config = dict(
    experts_per_token=2,
    normalize_top_k=True,
    routed_scale=1.0,
    balance_loss=0.00506,
    balance_bias=False,
    vocab_size=37202,
    norm='rmsnorm',
    positions='rope',
    rope_fraction=0.5,
    optimizer='muon_variant',
    learning_rate=0.00575,
    max_steps=7364,
    dataset='wikipedia_en',
)
Below are experts of layer 14 (counted from 0) of a mixture-of-experts language model. Rows are named up (a neuron's input weights, with its number) and show model dimensions 384-415. Each number is 128 + 24 x the weight over its row's rms, rounded and kept within 0 to 255. Numbers have three digits each.
Before each expert's rows: a language model's description of what the expert responds to; "mostly gets" lists some tokens that are sent to it at least half of the time. This comes from a sample of Wikipedia text that the model never trained on.

# expert 0
What it handles: Year prefixes like 201, 199, 194 in dates and tables, spaces before dates, plus sentence-subject he/He and name-initial H.
mostly gets: "202", "201", "199", "196", "197", "198"
up0:129096131058120114118166085134126132170125152096121141154077090160152132161119098114137142141117
up1:140137119131140144075161093117132087092098108118126103176112099084179127151085143147119136100121
up2:141083135111111118155140149155134156130092119120158117112092135129099123139127158128143112176166
up3:117099146152123149131091079108112123164155175106091100118111156167138178133162145084096074128101
up4:142106135095136143142163099096203133139113104120117106122111145134080137107116137114127143112153
up5:136167089123129145131093086139121135132136135086125126144106122131098144124140159110174125119120
up6:126078134218098143142135104135090155085124179095108161120119147121147114147130100158130111159138
up7:123138110141109137175142088120065104101104106119124129144066115163128140154115101167095139096133
up8:128115118112114168141099103088097113145120135122143139161112102097118157183162120187165108076105
up9:133126155111152103102141149109120111108079163121148132153139092175115138116077143133101159181123
up10:129145116157125151114118137092127130126138137160107062107175105118108136140102119121135113151113
up11:110117136126111062110097128122135138114143120110107171103104101162117123150126117180134142109170
up12:163126078125118133144159126108126125116123160135097145115083170083106110160103118156129100159105
up13:142108143175155170142126069125119131127068092117096082113074140128129154128121126170187161115097
up14:096176113107125153137122122099115103104133127124149106138124131142100099188120108121118085104123
up15:130132189127134146104163106123111147111159132080149155115057122134111128172122140111106150129120
up16:137127128149150154109160153155114099120128145103128085172139082125169115114167147102143142105122
up17:125090089145107127107136117136091132109100109145141135150115143133150114152105133137105134093074
up18:118123151152112132127082159133148122102137119166110151122099090116114134147118120111096144124127
up19:147117150151120160129105105084086135090052168158131109118118165129161113124155138150095125138172
up20:134102136080101154125147097093098114116091126124107094137088143159133177097087074152130128145141
up21:167084153138162156107121125123133094118141144159140121153132150140065159096146080119091131137158
up22:117101146129134126138213121064097108151150148123134162136085169135090149144108127129107140105146
up23:126134123114139111087176079126124144161095147096172096159108131120092112148141110107092136104075
up24:104109091157144143142110098107162097110118197094109133119115124128151095161035140163147126138142
up25:123152099082131172133141160139120159124155107132081114153106160193148144096117132147108124078114
up26:090149111122087155144124099132161119100142161128105077134108092141131108156088133149092127083164
up27:140108093074117148111116088121110116127119134147112112110137093129111164122147121190144155121135
up28:124092120145137131128140130162136092151089151129113137135143113195095127120086114154150128173131
up29:093111127144133115143126110115153127136146147164128147140103131133119120075116140147081099139120
up30:140081128108117087106135162137153117110123119128102115132121130126143149094117161152112110121185
up31:139112098155105084133104132107125129132073126141161124156129113130088138140168128129155165133108
up32:146106135149142185149097145132145131139082105144124127128101138164098124122135090106158166124100

# expert 11
What it handles: Single digits in dates, scores and numbers, and direction words such as north, eastern, south-west, especially in species range descriptions.
mostly gets: " north", " east", " west", " south", " southern", " eastern"
up0:118125109082171090144123155155120113127139140151116095120149163123127118132120201172129081120165
up1:139106112122109153127118106128113128076175119143137119159142119150085109071107145153135144136123
up2:143134107185123143156143123147162155088103094180109106118126073176148136150125140138122112136129
up3:113104156122139134115099118107138118125121170077132112120148126125126127084111113106140113116142
up4:176095132129109092104126151167143161052104168134125104172169118113158121141131120108132121094132
up5:149125136141133130138160127148102149106129149130117097122120122125086123133108142126155132132139
up6:152139149125134123123123106149098138127101114132129097102143083152069121158124148187136149109149
up7:173166157120138121119101133113146125098105128173139154163103110097160140121144133145100115122089
up8:199111118151146137094116135141128147176107116124122180129176117127125113148129160163137142115104
up9:131167114110162144058180117087142131113171114152162110128115134127080145146089133156122213119131
up10:107114153110107146134151136164118132153084133100147120116125107132100140132146108125155138150171
up11:123123172171153156114129106146146110119116124146151122148136104171100122103091148137109072133160
up12:133136125105137137107160162186110159158075094096145121056111141137129114071087113135113057118164
up13:154170157116127137157126109160124098143111135122109097139148153084130105113107114145131157103142
up14:129124163079159094166085136134155101105169163127135102159140094166133146120137132114104113136133
up15:119104094105136102144169071129073136124103128085108128121100132121081160130121125110106108116100
up16:148141093105118141175089131147139118104107097144146113103132164138126135097062124144170153103157
up17:148163126172100118108105119126140136140142125136137124136113164163091096114110122107153121169129
up18:113144120151187168158074147149143102100121121125203128155139154126133147128045130135138158171169
up19:147148102137137150102103104169123173110117137114110075151117118088106114108140129120125140168141
up20:134138199140129098125134127151133126099086163134121128148052081145108135059104132137143178111161
up21:147129161132193139132127119114166137027121130092094125128172153121106110133115129090131151113150
up22:109108172067116114124103068119153125099147203098144143131194137097101124133159099115122143117130
up23:120135076123152126139139118165138118183099144107126119100144138116097087085128137110168148104138
up24:142106165107162107176172115116118123081149143115107134161167159146131135093143125090151205124133
up25:112104133174172107095184141117153109141081166165068106138145132133109108099140148110125160115135
up26:124126128108161136169126150176117152096124165164110145126135131133087101120110115156138121152146
up27:129109140142101142127110138120153167127120136104095157115142088131145113136114172132081093157148
up28:136128123105140158126114101155165110123140117120177098167160129151147101098159120111123135101107
up29:152157131127108125107109131113094121105102124131115114135211125116095094112127111138137129127120
up30:106157141163139093124127127092133121137128165134133099138124120141149127106133123158137110155143
up31:142151180151157104108157154105130110150127179120113138139098122131142077124149114126121169151161
up32:089144124105135117127139144119127090078115163154087107129144101162092102162125106147145129151113

# expert 6
What it handles: Table cell pipes and chart or publication names in music tables (Heatseekers, MusicHound, Music Week), plus there/it, Street and Road.
mostly gets: " there", " There", " Street", " returned", "|", "There"
up0:107154141099184155097133144121170111161118124151161125111153144108117128120147136193153153185104
up1:102110179160127119112072133119158104144119104136167139140069134115107123099140123138118153130139
up2:104082090153121113166150094123128083126110153132140165098115109130124137159109109096123098158136
up3:130165099138141153142149164116131132146077129108166128107141153152112152116141116119083112119143
up4:113116155116141172130074102102100134094118104107161134090117131153107124184149136136094145106148
up5:129111098142120116122106130147111123161137104087104107145063108096120161146155095126119132129116
up6:107117126146079147162113074108133171141120095140166129135168087136141118132139081072147171122107
up7:190123094110111127166127124104143110094138123147099116110082125159076086135127093154177139148092
up8:158188076155075139157132103135112137138106136137103132150161141124118104105106077119120116139122
up9:101089109119123119155126122101124114117132140106138147129140136073104098157114149136130130108065
up10:137116161108137126130134114122133166123131137118121137144120140139128167135134105130094080126106
up11:101127123123150137098137064090143147136120145102086103137143168103110138149129076131104166120114
up12:121104132101150173133142137156124150132159141105111133151129116118129115101121105084192150147087
up13:071125164166160077086106089103150178135142127115095118115129090155110135167098160143056130160151
up14:116061102137143112124138105144140103103111138119115136112156128116123152117151114121091155156127
up15:102131084076128134146111111126115104066136121143149108153146118109115105100125132138151113132133
up16:168121123110154121135128123150119144170109127120092144161141115151119121088076128157164106160096
up17:131132110143139116130109120088173124100138089146094145084127148115102113121143113130151129129137
up18:136114132172151108132074096102166116074132132124127130142109142144082085135102125123097112112126
up19:135147150139105192152126125131171122083127130103114128154139148091124160165123146165145109132141
up20:135137088083117114135147149142113128149127153112160124138139126132107156148124109112168064119079
up21:139125136140179120171082090110140132140098111093107143094114110171110123164124103116110161105101
up22:122102122127077112156070115131116102142142158171124154151143124138111113127132114119146125126101
up23:140125124174093155110141125123160110123106106133132104104145109133142132057132159138131119102119
up24:096109129128153123100114133133093122135112151148093086106129125144105134131100134154126134147061
up25:180130084139135116120191134106050107150068150141162143143131136108150082135158126100151133098117
up26:100137145132099137137143101114140161133144152101153135112122108129172146098146112184114169127125
up27:084122115157126149134168087109118144152132128162097143165140151163135133123129131135135107172127
up28:133095115141157097122106094143162091133150129142131100119121114107119115107131126130096171147106
up29:149138124167158118158115135125128138110114121158142115140124146095085136147101118087150105123127
up30:093148100152149116109100079114118099115075166139121145141158138129141164199158126152111151137127
up31:110114134130101145150089122122135088101116107130118149146117116128134152146098138165103138140124
up32:160162114127154095129133084121126129112112137147082111076128122153134157148124096124162123090104

# expert 12
What it handles: Pipes, commas, semicolons and closing parentheses separating names in lists, plus role verbs and nouns like played, named, wrote, play, novel.
mostly gets: " played", " named", " wrote", " performed", " including", "),"
up0:113100134087154153126098148128171133127114194131124135129100126110128114135133164132103117109132
up1:113095110130133108140117131129183114086157103128195110181136105111164119170121173123127140131117
up2:145148119158135140150127127121112107131143132127107106140111103121129118159137187136105088126119
up3:141093125120140121126153132108125105098140155109095133145171148163124100075126130137101056125172
up4:134128135088131182093161105072130113120115144094111130131106111073145139106101103137097145127138
up5:143140131057125168094128121118156132122143107139124147154151107122145147169126193144112136098131
up6:163140111119139142105091123153142134123131095129125105100097099127123125130117127129176135089111
up7:158113117151138119124125140119106106111122140111121133088103084143069113132146158100125097128147
up8:148120142043143105094124149105085131143127158125140162154126186129108094091147117103136136110134
up9:122097138117127130097134134158172147147108108132130121104145118111116139135122094179100103146137
up10:123163093108111094133131087108179105111132110119151128131173161136117143146171130084132150144158
up11:114127170126099122168134171105166068101075131160075125145154141122143097107114114145145098165137
up12:185161128114121147099131099137099110131127128146157110129109118135153153160123155146139128108103
up13:131126151105181108149134124132130140117138109126180133141146116136112153113144127139148135105137
up14:126157141157154144155130118060160140138140126097177120134114140105125128148119120127120140116148
up15:117114106130140093118138104074133112104158143127137125129107132129092122185072126093121079116124
up16:129152144063111119131134122155140091084153120110135080105091127143154124137130102145140123153134
up17:126171113131112134141148092102113127126092113093087161093095130095110157161116139136132121159119
up18:105130120129146082104169083127067136138161135177134077117081116126081129131106153136138117134103
up19:142156166138131093098151090133144090123096146136154122127147133154089131117093189122137107115094
up20:125126144184111106158129090148115092091153160130114120148123077136133087157167131172166129068121
up21:107160089159085080094130139153101136184080140108122131136127120167150060127133121166125159117133
up22:160128112128130137094121121122138095134160122088139113118063128126160150138130176106101097102151
up23:150109160124141141141110100136101113117111128125132126127131115135122143135146102135128089177111
up24:103085129084145132140103126162131133134100166150159094144130099135136116117097143111118121174096
up25:126143166130109105100118109132124147120096136117185119143118111092118118144129155122147120137149
up26:132099108107101106115167132125166084113135092132117088089113119125112143147151155100167127169129
up27:144173148146122164087096135124150154142171116150160131137135075178124078135165123146133071123140
up28:121115131079085133113145130098113065108112120103106148116085138126122135090121160071087123106141
up29:122129101118111191124102123160133115167192110121146174138134118162133123159128157130095142122119
up30:073146141101091100123090131150118118123125152115179136110145129142133148146122145164115123146151
up31:106121147139149122114110095129107139128138131110127161096135120118149086110144119120103115123130
up32:115150159093110091139135086129108148129153133089149156144164116115108115133111156160126123190123

# expert 14
What it handles: Semicolons and pipes in gene or code database lists, digits in areas and vote swings, and auxiliaries have/had/has/which.
mostly gets: " have", " what", " had", " which", " Arthropoda", " Tony"
up0:109107124086129136102161116124130120135114139116103107142062133129138118117109099098164146129151
up1:121128160125155105114081087119163109109153115104073127152164130107102114109147103135164179113104
up2:144109109099097111156138105173139125138130105144139140110111154107138107129092144131122124179115
up3:110141097101136148149140087144160131119163121110152114071111114117111142195112167141133191070092
up4:144126100155131135133144092127140134097118133143121143116160160145158098111147136164131095120150
up5:116186147104075128101127142131162104097111148125099145125160182141145114121113132163101120119121
up6:096116149149145134097101118145129138081120102114128120159152110125113107145150163129116148112140
up7:124099112086128112094113075141134128148104132124116135086106116102153140144127187112149121156136
up8:150112151168126150131142105162114080130123104148127110183122161128113120113188143119146123148123
up9:134133108127144100098083090137118139141093091135149110132057171110109157102157121135127116157166
up10:158100092136193135103165160090123105109138119125136110150113132180173105177180153169107145115161
up11:156120106061136129155141112142114149156189096144131135123103152123132144112134133143154089119134
up12:113122146137113070125127092136151084150116146107095090128085122151127140107183104140122132127130
up13:128110138053126135114113086146121112142114155111091120163128127138103104149131132139140181129151
up14:140113141146141137115147096176122118142061152107165168083116094107116131164134111152146100121152
up15:124162128154118137136128123135138093110113149138082132130116133116159110113125160108180094191128
up16:157152117173127141096170106168112112135102123112125077139132161117129125155120136067130121091140
up17:148113101162124110132106120135138128115136155115120103133178169126136121117109152138154130104147
up18:114138129142142096076116097119124125156101119073106113127115179136142108112104120136152125091105
up19:132149074109158116117126123136132159125106174131149125122126111120129140136144109141158096128169
up20:108139112139140128136136087116140087113112126135117085167149099145122102122121123133125075100126
up21:135114151110153151133114116114090114144129162120160117086097110121108113135134129159098118119142
up22:120117117121120113150125118099152126135084123109146127136089125135130101123125117136108124115138
up23:126142126078095119148160123172104120108135152158113111139099121139104121124071124129077129137083
up24:125145122149106132127154147183131100149133130081107155116168126145136157149114150115122097116171
up25:138099120099132106094145130144147133147072131126152151150118117143128086143157142142095114142148
up26:119107131088141131132113086095142087144116095113127154131171140150103139126144148127119157116156
up27:119129118143126160125105136115158147113099138142118136141170155111129121130125102103129128156173
up28:156129111147115106142126074093126107122094113126137130081095095184099174166122130099114102133170
up29:065143129124139127146123105126165132097128100095144130152116147115069150135143126111091145167163
up30:104133168140093092098117126119143142160144099134120125148152100156125131108135143151123114116128
up31:139127153146119122121084098147164118145108106133142159149148124138141132172100107116132116094156
up32:125113125106141158102129102143133152119141139123112107093147114163127126110149145113164151131123

# expert 9
What it handles: Structural tokens in lists and infoboxes, such as hyphens, colons, equals signs, of, plus labels like Phylum, Genus, Preceded, Website.
mostly gets: "=", " politician", " Website", " Coordinates", " Preceded", " Succeeded"
up0:130120132118086091091124095096138101132123150109131153105116167133093124142129096137139119145152
up1:123105142120101151122178113113094108153112125125163115102118111140093144130114176163129102144131
up2:144102113143146099095127128128094129131128119134110099100135110137123161096104129143159092129075
up3:114133120115100152152174104160170086112131127107121088145101118181172123190138081138078138159103
up4:139145126121135152114125117110127121131131090139096176149120163101080133161113103183153081095146
up5:150079136156145142100145088103116086056079169131130106079100135121113128134105138102155158120085
up6:097136114119127110122118099141154126125150164133193109147112163095122116101183152145160105161161
up7:116120175095081139118122112116143132126117109154177137151146121132152129159114128133173133093104
up8:107133117099154129100102100142145103101126127134120117120151133175127141189184155072127148129100
up9:087129108100115095131172114087118141130138144132150126135139137129110115095115102122109170074133
up10:119106141111095118115174119140115113129137075106129095127145103142103122153141153100118140102115
up11:086095154101103096107103112136131122099156089106172104123162131124131135119168073164094151138128
up12:135149198093106093117136106142109124095141178122147157135181139078150119123092183138108126137114
up13:160135117059150129111140068097119127116085171140140099095115094151197095115108183134112116127101
up14:138081142115131118118103126068133143139117135117112132083203103142110115156082087135185192122114
up15:114141101118107144103159111113113169108128143076134103110115119134128115160164108153107136078096
up16:116142130103143133107120079109128132174157083114140132112115089138120152166151104119099117130084
up17:140140149116138123158129119130149162153124106163168114140112111116102110132096153184147124138119
up18:126121138106109124119128108136148130134126120154142120103123139162144154155151130115121120131128
up19:131117086153167131155125123133163132049150154117112150123124103127086118190167146138127157134135
up20:125150080154113093126153086127124137132134149131120105144151105172128139107124099169138139095145
up21:113116126127102127110139146141125105116130137100138092152165148134149130135110108102133114140102
up22:110167105123117169137113135144176124111137149084144139140160141128107165134141140144137109112124
up23:106105129077158095142121104135140118120094131093132138118086130147143154109121122136135140138138
up24:179125152124115112127105104111126104135113136130147168136098129109145111132123104165123107144138
up25:145097141120147146079110140078124134136122128196138079155105118119155123157120144124170104103152
up26:153132137142118129142135105121124119155128150101171091141155116116139105149098153120138174123147
up27:108116146135135098089123074133143116138118119141195121109110134067116127131131127096145134125113
up28:099120143102120148120127109160143092149138163131176127106112133123105129129127138119120118111150
up29:111118112069124102172127077113154157117145081106159099113157120065122133118130106162151086134146
up30:163153141161138149135151060124143108164132102150118144124115120105090126108093141126090124114153
up31:148168142159140150138155042150187123109126185123150148112104124130122099118104123077150134137134
up32:157179115097141114123098101087198132160104129119133127133117142152094189133127127148081102115121

# expert 3
What it handles: Percent signs, modal verbs (would, can, may), discourse words (However, while, but), and paragraph or table-row breaks, often in statistics.
mostly gets: "%", ".\n\n", " would", " can", " while", " million"
up0:168123129180145128127147148133152136142142158124155103141096096168146151158164122121178115113141
up1:145115131111141156120113166128088104101164113145104139119135071149109141130132165073156108092109
up2:149119146121117095060142104135123082119177155131105113095111182087129186129157110109124112174151
up3:140112110127135133113170116128084098136107113119111173127127113140137135124132128103147119068112
up4:146110165147104170181130103134134134144123125127200118101138141125106121131147128108183127163163
up5:131112143125099111113097104119119141156096160127127155119176104135134124113132135108162132189121
up6:137167137142144117097137139089128120163107149135159098094070127132126143147147096120088102123125
up7:174158156094105140098137080064110132150140132156091108121130145141116143125158112108113125147123
up8:136144136106140129150112126078128137132133151135107183120117143096122162107140148141136122114159
up9:132135148115115160106171126102147117121109164108124118099117134125123122094161095132156114165147
up10:077114138115119123118123157168141100089156147123132133116153123134202171127098100117116133127145
up11:146170124152113140117125158146159144105143150131172137126123174116118118113142151204150123118146
up12:133151152111131141115114114119122121128146158112125151099150118119148161146168124157126144131128
up13:092092147135129139138127105102080124123122164126071101131075141101122130138125127128092154103153
up14:140142083158112141103110106122151117099142158091161104126106139135114128133114132181135193113121
up15:157133145120154124143131115120124119140114114131090123115128176115159100167114146104104095141111
up16:155115153148105133120145108112102123129101124121146123107138161135125105151130097132120134114156
up17:112116169095116101100162146117120174111124156101145136115101122108092142137125132153100124127225
up18:138092120116112158108086092118126133132175163124124153095156173135111130123144080159146120130134
up19:100154124144125114129114109126118101083105160141147089112135107097150104135127078104130151124133
up20:079148139156124154157088116098098108127161122131151140144095133150138133155072099106112169168118
up21:127089161125100123148163140111133144149103135167145090101104124130126162142117125107114085139120
up22:098110126146146118135082092120158114147133117147137133126150108122099127118145069149138113144158
up23:133144100124139172100118126122107130119119131139086099117122106193126110138087103102119146119115
up24:105128120134152118085136136095112129086097158105128084119081127096150126134115109120104156136135
up25:141154128142147124162147122119117146161177109075123132144160147119144124106124115091134160133075
up26:131096110173168125116108137164167173122155157147154099105095116130159143156138124114136136130129
up27:151123113160121134111137110125090123129105153108119119132124148123148145135110153102122122121170
up28:136104070084091111098088101152098151151159147134087104136098132126108141175138096144066133091161
up29:144139131146135102168104116154127151137142161102138138131132095109152132134095121100115139132093
up30:136123136152080115123109082108134107149183140122092151143106134101090113148147094094165143099139
up31:134136121155122138113106098129123141142155144095134139139142115139159152124158101121113135118121
up32:087133137090118111101107141113129130148143187127156125135139083103128105133102108118137153122124

# expert 2
What it handles: Middle and end pieces of personal and foreign names and words, such as Del-ann-ois, Valé-ri-ane, Jobim, plus him and common first names.
mostly gets: " him", " David", "ini", "ura", "ai", "ino"
up0:143089101099109127087114108126118140177150109163108132160147129129143160108150158148133116073096
up1:106143075144117165135146166138168146127133114148092146137157086104158144110143119129143136113115
up2:101166116135127137099055111115165128114130105141147125141126120117134093119124135141134168135124
up3:157116126112102141139120089163103123185124098105088073104106136155126080108116137148167165142115
up4:131126127107104132129098121106143165103157120144133142144120130158161130128121119141171115103143
up5:119112124120097103134076134114121125116136115141157106117172146128080138156175165148137122122130
up6:096091111124142127108147120170130153151144118156170099165094126109165132071113144163107163105135
up7:100165156137141149088100120142124148136106185139120155160089103125115139127117123143160105160131
up8:079124139119097144118121134134122097130154147144108147132150134149103089110104124116105118139190
up9:171126159118104138120150125104111128135133104117141123127124133118100056156147113143141124139132
up10:123133153061105087150154117148158120133118121108150156111132143134099134066131150137122126144150
up11:132146103118141122140159145165134114130132103147149136109100138105055160112122101147123174132114
up12:163091161120127144128136098126122131138125125127178161101150169087112135134097150154129123105148
up13:138138130137124159158134143138174100133109153118131146150109135103119144098135101112113151134096
up14:130125154111114102137113167141142116106162134146124130123118132127122109159141144153124143156136
up15:098118169116138151097126091125148121128136140094156123135120123153121142123084136139116140130142
up16:127128114142144143110145124132138121137128081111134123130119124170136122191136153125171161120111
up17:152140158159128155063124115165173154163161170065135124118125106123143124169123134136181112111105
up18:102097092148110124083134095129142087086129177155176109140130079170099100143133121128167138117116
up19:125161123102117110121099089095136121149116134142161149096108130158119147129147132109123120171117
up20:094118123171149119131121109117177153116159153127158083128128113115152108135144118120146178094093
up21:112132147146132125131110069134105091143135120133110126127134142178124161114078150136118166117126
up22:101115139124113111162137085155085143119170120129132130108126157152150075098128109079156099103103
up23:123123165149170113108095111148120133122152158098116101107114098128102158124143167150093147100155
up24:110106096174098083121120146159129142084125123127126125118126103142127153138103115153158066131130
up25:119096135072143087151147103140169162153148152141136113119095093148131143118092158130172140127141
up26:126097093112093127064104121177132096145091173142163151058111079172110117098121148143109152074128
up27:085150129120176135113112095122138105134098094097090129147123135114126124058107066085113116113145
up28:128110105092149185145166127145116076084120143147118117140178090145077165073132121143164159159111
up29:162136195116150133091143144134099120155128140121115127119110141150101122104115121121155112164129
up30:105135137109138146128146160116127104111114139103125161121124166121111141122102129139152156162166
up31:138118129063140105136124112150112158097100145117166118157144101125109106127127112154195182106138
up32:141104120129129122103114122126111142151104133181159135142119118087110154103079134114132122115143

# expert 15
What it handles: Words in military, war and political text, such as Army, Navy, Brigade, Lieutenant, killed, Democratic, Republican, plus coordinate symbols °N and ′.
mostly gets: " military", "°N", " Democratic", " Military", " Navy", " Army"
up0:147127140179103087125148097139101110152088079131075089102154130122133135118093132103091127143157
up1:130142130117151121153116139118135157125142185090111150194108127148141150169158200156136111110135
up2:134150131144136175119128154125134154142096137119129136121137110110125137193121172141106153137146
up3:111097101118170134134117102153137151131149163123151129144144117097123146156126122116136160146108
up4:105114105105110099090131123122182119116145113118088117140113059100146142102131152123108132121118
up5:131134097100149152123116129147110150100113133149122145129053102131155126163136100117119108139128
up6:125118141114144124098152137160126142103134153118165107117148144121148115111138138144153094100139
up7:117117123126129116106145119152132096169093115152110102182143090113141130169103159119130133118120
up8:102131101122128091153149102122116117108142104115115163108134102112132140108125090153171069159118
up9:107111108110118162107117116132120102129088142140107116111120127144099139174161151131111099120168
up10:137102147078133151157098115136128135122119124180109092121089135147108139141126097099128097078098
up11:090086140112151145139098142108125128159115108140124151083161137138120121130116157139150135173120
up12:138168136129149127126150120164130092160122174136142168075140141097091138186116144094151152101148
up13:121166121139117155108088107100137126091158148116112117129155149123130109111111133149152164155136
up14:068158134153131095131092095097165127141085116121146107116151141140122135139112118155184130129135
up15:190093125114072124156089131100126150068121140114094149154093133106124141120116115063127108121166
up16:101091168115158155122117146135151145153153152131095130130118122157089129108119172144094138116123
up17:147145100099126152143102149145114101097176142108122132147119091126147073169132102118104122127131
up18:125118121111131155115066095153092120158139133112107150124086154136094167123130109145113129122139
up19:147108149145106117105122120115114175116124150129140137153115120134108113145110119148091089161129
up20:150149124083152091131133095154099113135133169084103116125134122084130135106106129122157103132062
up21:138085107126126179123153146141114169089142166130116181102075099118096109119138165095147090108092
up22:118178123106114091172150157131171092068125167182166133119139100145141129143171126135122145130137
up23:136117132143115127128127089173122136157158131110130151138130113095092117117150164113145142144110
up24:090122075106111139130090114091104149068110127089134178098085124101089129119131123141130131146087
up25:161121119151136144117115119137145097123085136099135098117091126131109158122117084141110155140122
up26:150088133134126176105175148123134099112090123152157132129086132121144146143112110137131129129135
up27:119129164068171160130121099148144152160132129125097112133131133157095109138110131114127089109120
up28:144108162108108130178130114114152141111096151084133100115106142131111163207074112119131172114107
up29:122148172092137114116169138138091153169113126098131135114094142163110131179110123162118085125117
up30:118121091046106152096110112119126090112104142139100154120112083125081104098107090084101121115123
up31:088150111091154128165137116126144127135106096081135130136130096166132085126115163177111111076145
up32:138091124068118106089089157112157145156172135132076079119134129160135106129124098152114130168043

# expert 7
What it handles: Mid-name syllables of foreign clubs and places (Ses, Qus, Ar, Bur) and words like Cup, League, won in sports-career text.
mostly gets: " As", " Ar", " Cup", " Or", " won", " Mar"
up0:126158152106153145084135125153131115107112133149079139130126137141128161114121121089119144131129
up1:118109095124139102115124071167113100106152178183117141118148148141121117155060150103129101101114
up2:108090114089179110137140100132163191157124115125169155105104097143090139106115150124126097122186
up3:154145130093151094126121112128123149072089167090115086128125100114158154103068077138105162128185
up4:105123142134186129147141108106160121190114115105151121104147076156104124128135137140115138157131
up5:164136118154158148111149104088139113166182151121105138108121115151131141143138120137079096113129
up6:137064148117142121157126121130145114174134148104120152125083101144126137135134180137115133134123
up7:132155148126147150154190087140135151134113147168114140126171155115153104102123137122120154110147
up8:107185157073098143071101104085114113122127151127130137136084174140107154130123092123105101158093
up9:139150164151132080126133090084156171129148132137141160138116100169094136149142138109122145144120
up10:108140116131157114188159143081152110139151146124086123099160134133124126137084105098084159093109
up11:129103113154128107127134093119130140095133116131120135146086095143123115133123132133125164135167
up12:112097149074154179117110133098150145153107129176100163097134120136078091113139136122117163116151
up13:088153135119118175094132083132142100138153154117119117115112130124137130138114113147115117109154
up14:152118121135098121122127081116148124145082086164142139135147096119106151087129108133122157151112
up15:100148128132160140095112080078129166144118058119127112109090121142113126123137140138164167100105
up16:170113106110136126157119159130115119153087149115116102107116104108107134165105112140081115107150
up17:160127134137176104155095130170178127144098101079144152104085121161064125113118090142076121150152
up18:134148077105131154111123070129131107148179104154126157069097137142112125106146121116149144147116
up19:099147141164134134105176105119083131130127096115155077107124122145141154122137108086073100135170
up20:122127114135142148125138148170093117167138135144124102109098105126154121148152135089114136135166
up21:138123115088134203122069093134133135109139131128117112162123159143126173114143130152141109132142
up22:139128124102152134109134128103136132144104138133133131124126169133085150185134112151141117110111
up23:155116078120129107135142117164126087125135143118096102140157120113103106089127118120119148127142
up24:130135128154105127111132128161094143111128126130130177087107119114116095095085166119106107146140
up25:114116157133113129143100085084124123117122114137066125146136130147099155117067116104109176134155
up26:170142103096157155127109103146133150134126122158112138147165140084120122124079151117138097122109
up27:162090131134120129117147121137076121141111146127099105108119139148096114173115130110127135097174
up28:145106161145151061139099120131122150137127108156101117108145138122149142116093101184128126154185
up29:144120161124161139126155148143084112139167147109111191086169123118112118128151135128100104155176
up30:118101148101134148198146109154116097100120162124129149098147144133111139126116141129115102117119
up31:135118115102124129155112124161123144146133120118140123105086157141095153116145147131118084162120
up32:142135165158162122150119092126125164137131121150214111136112105162084157100121123120134142103131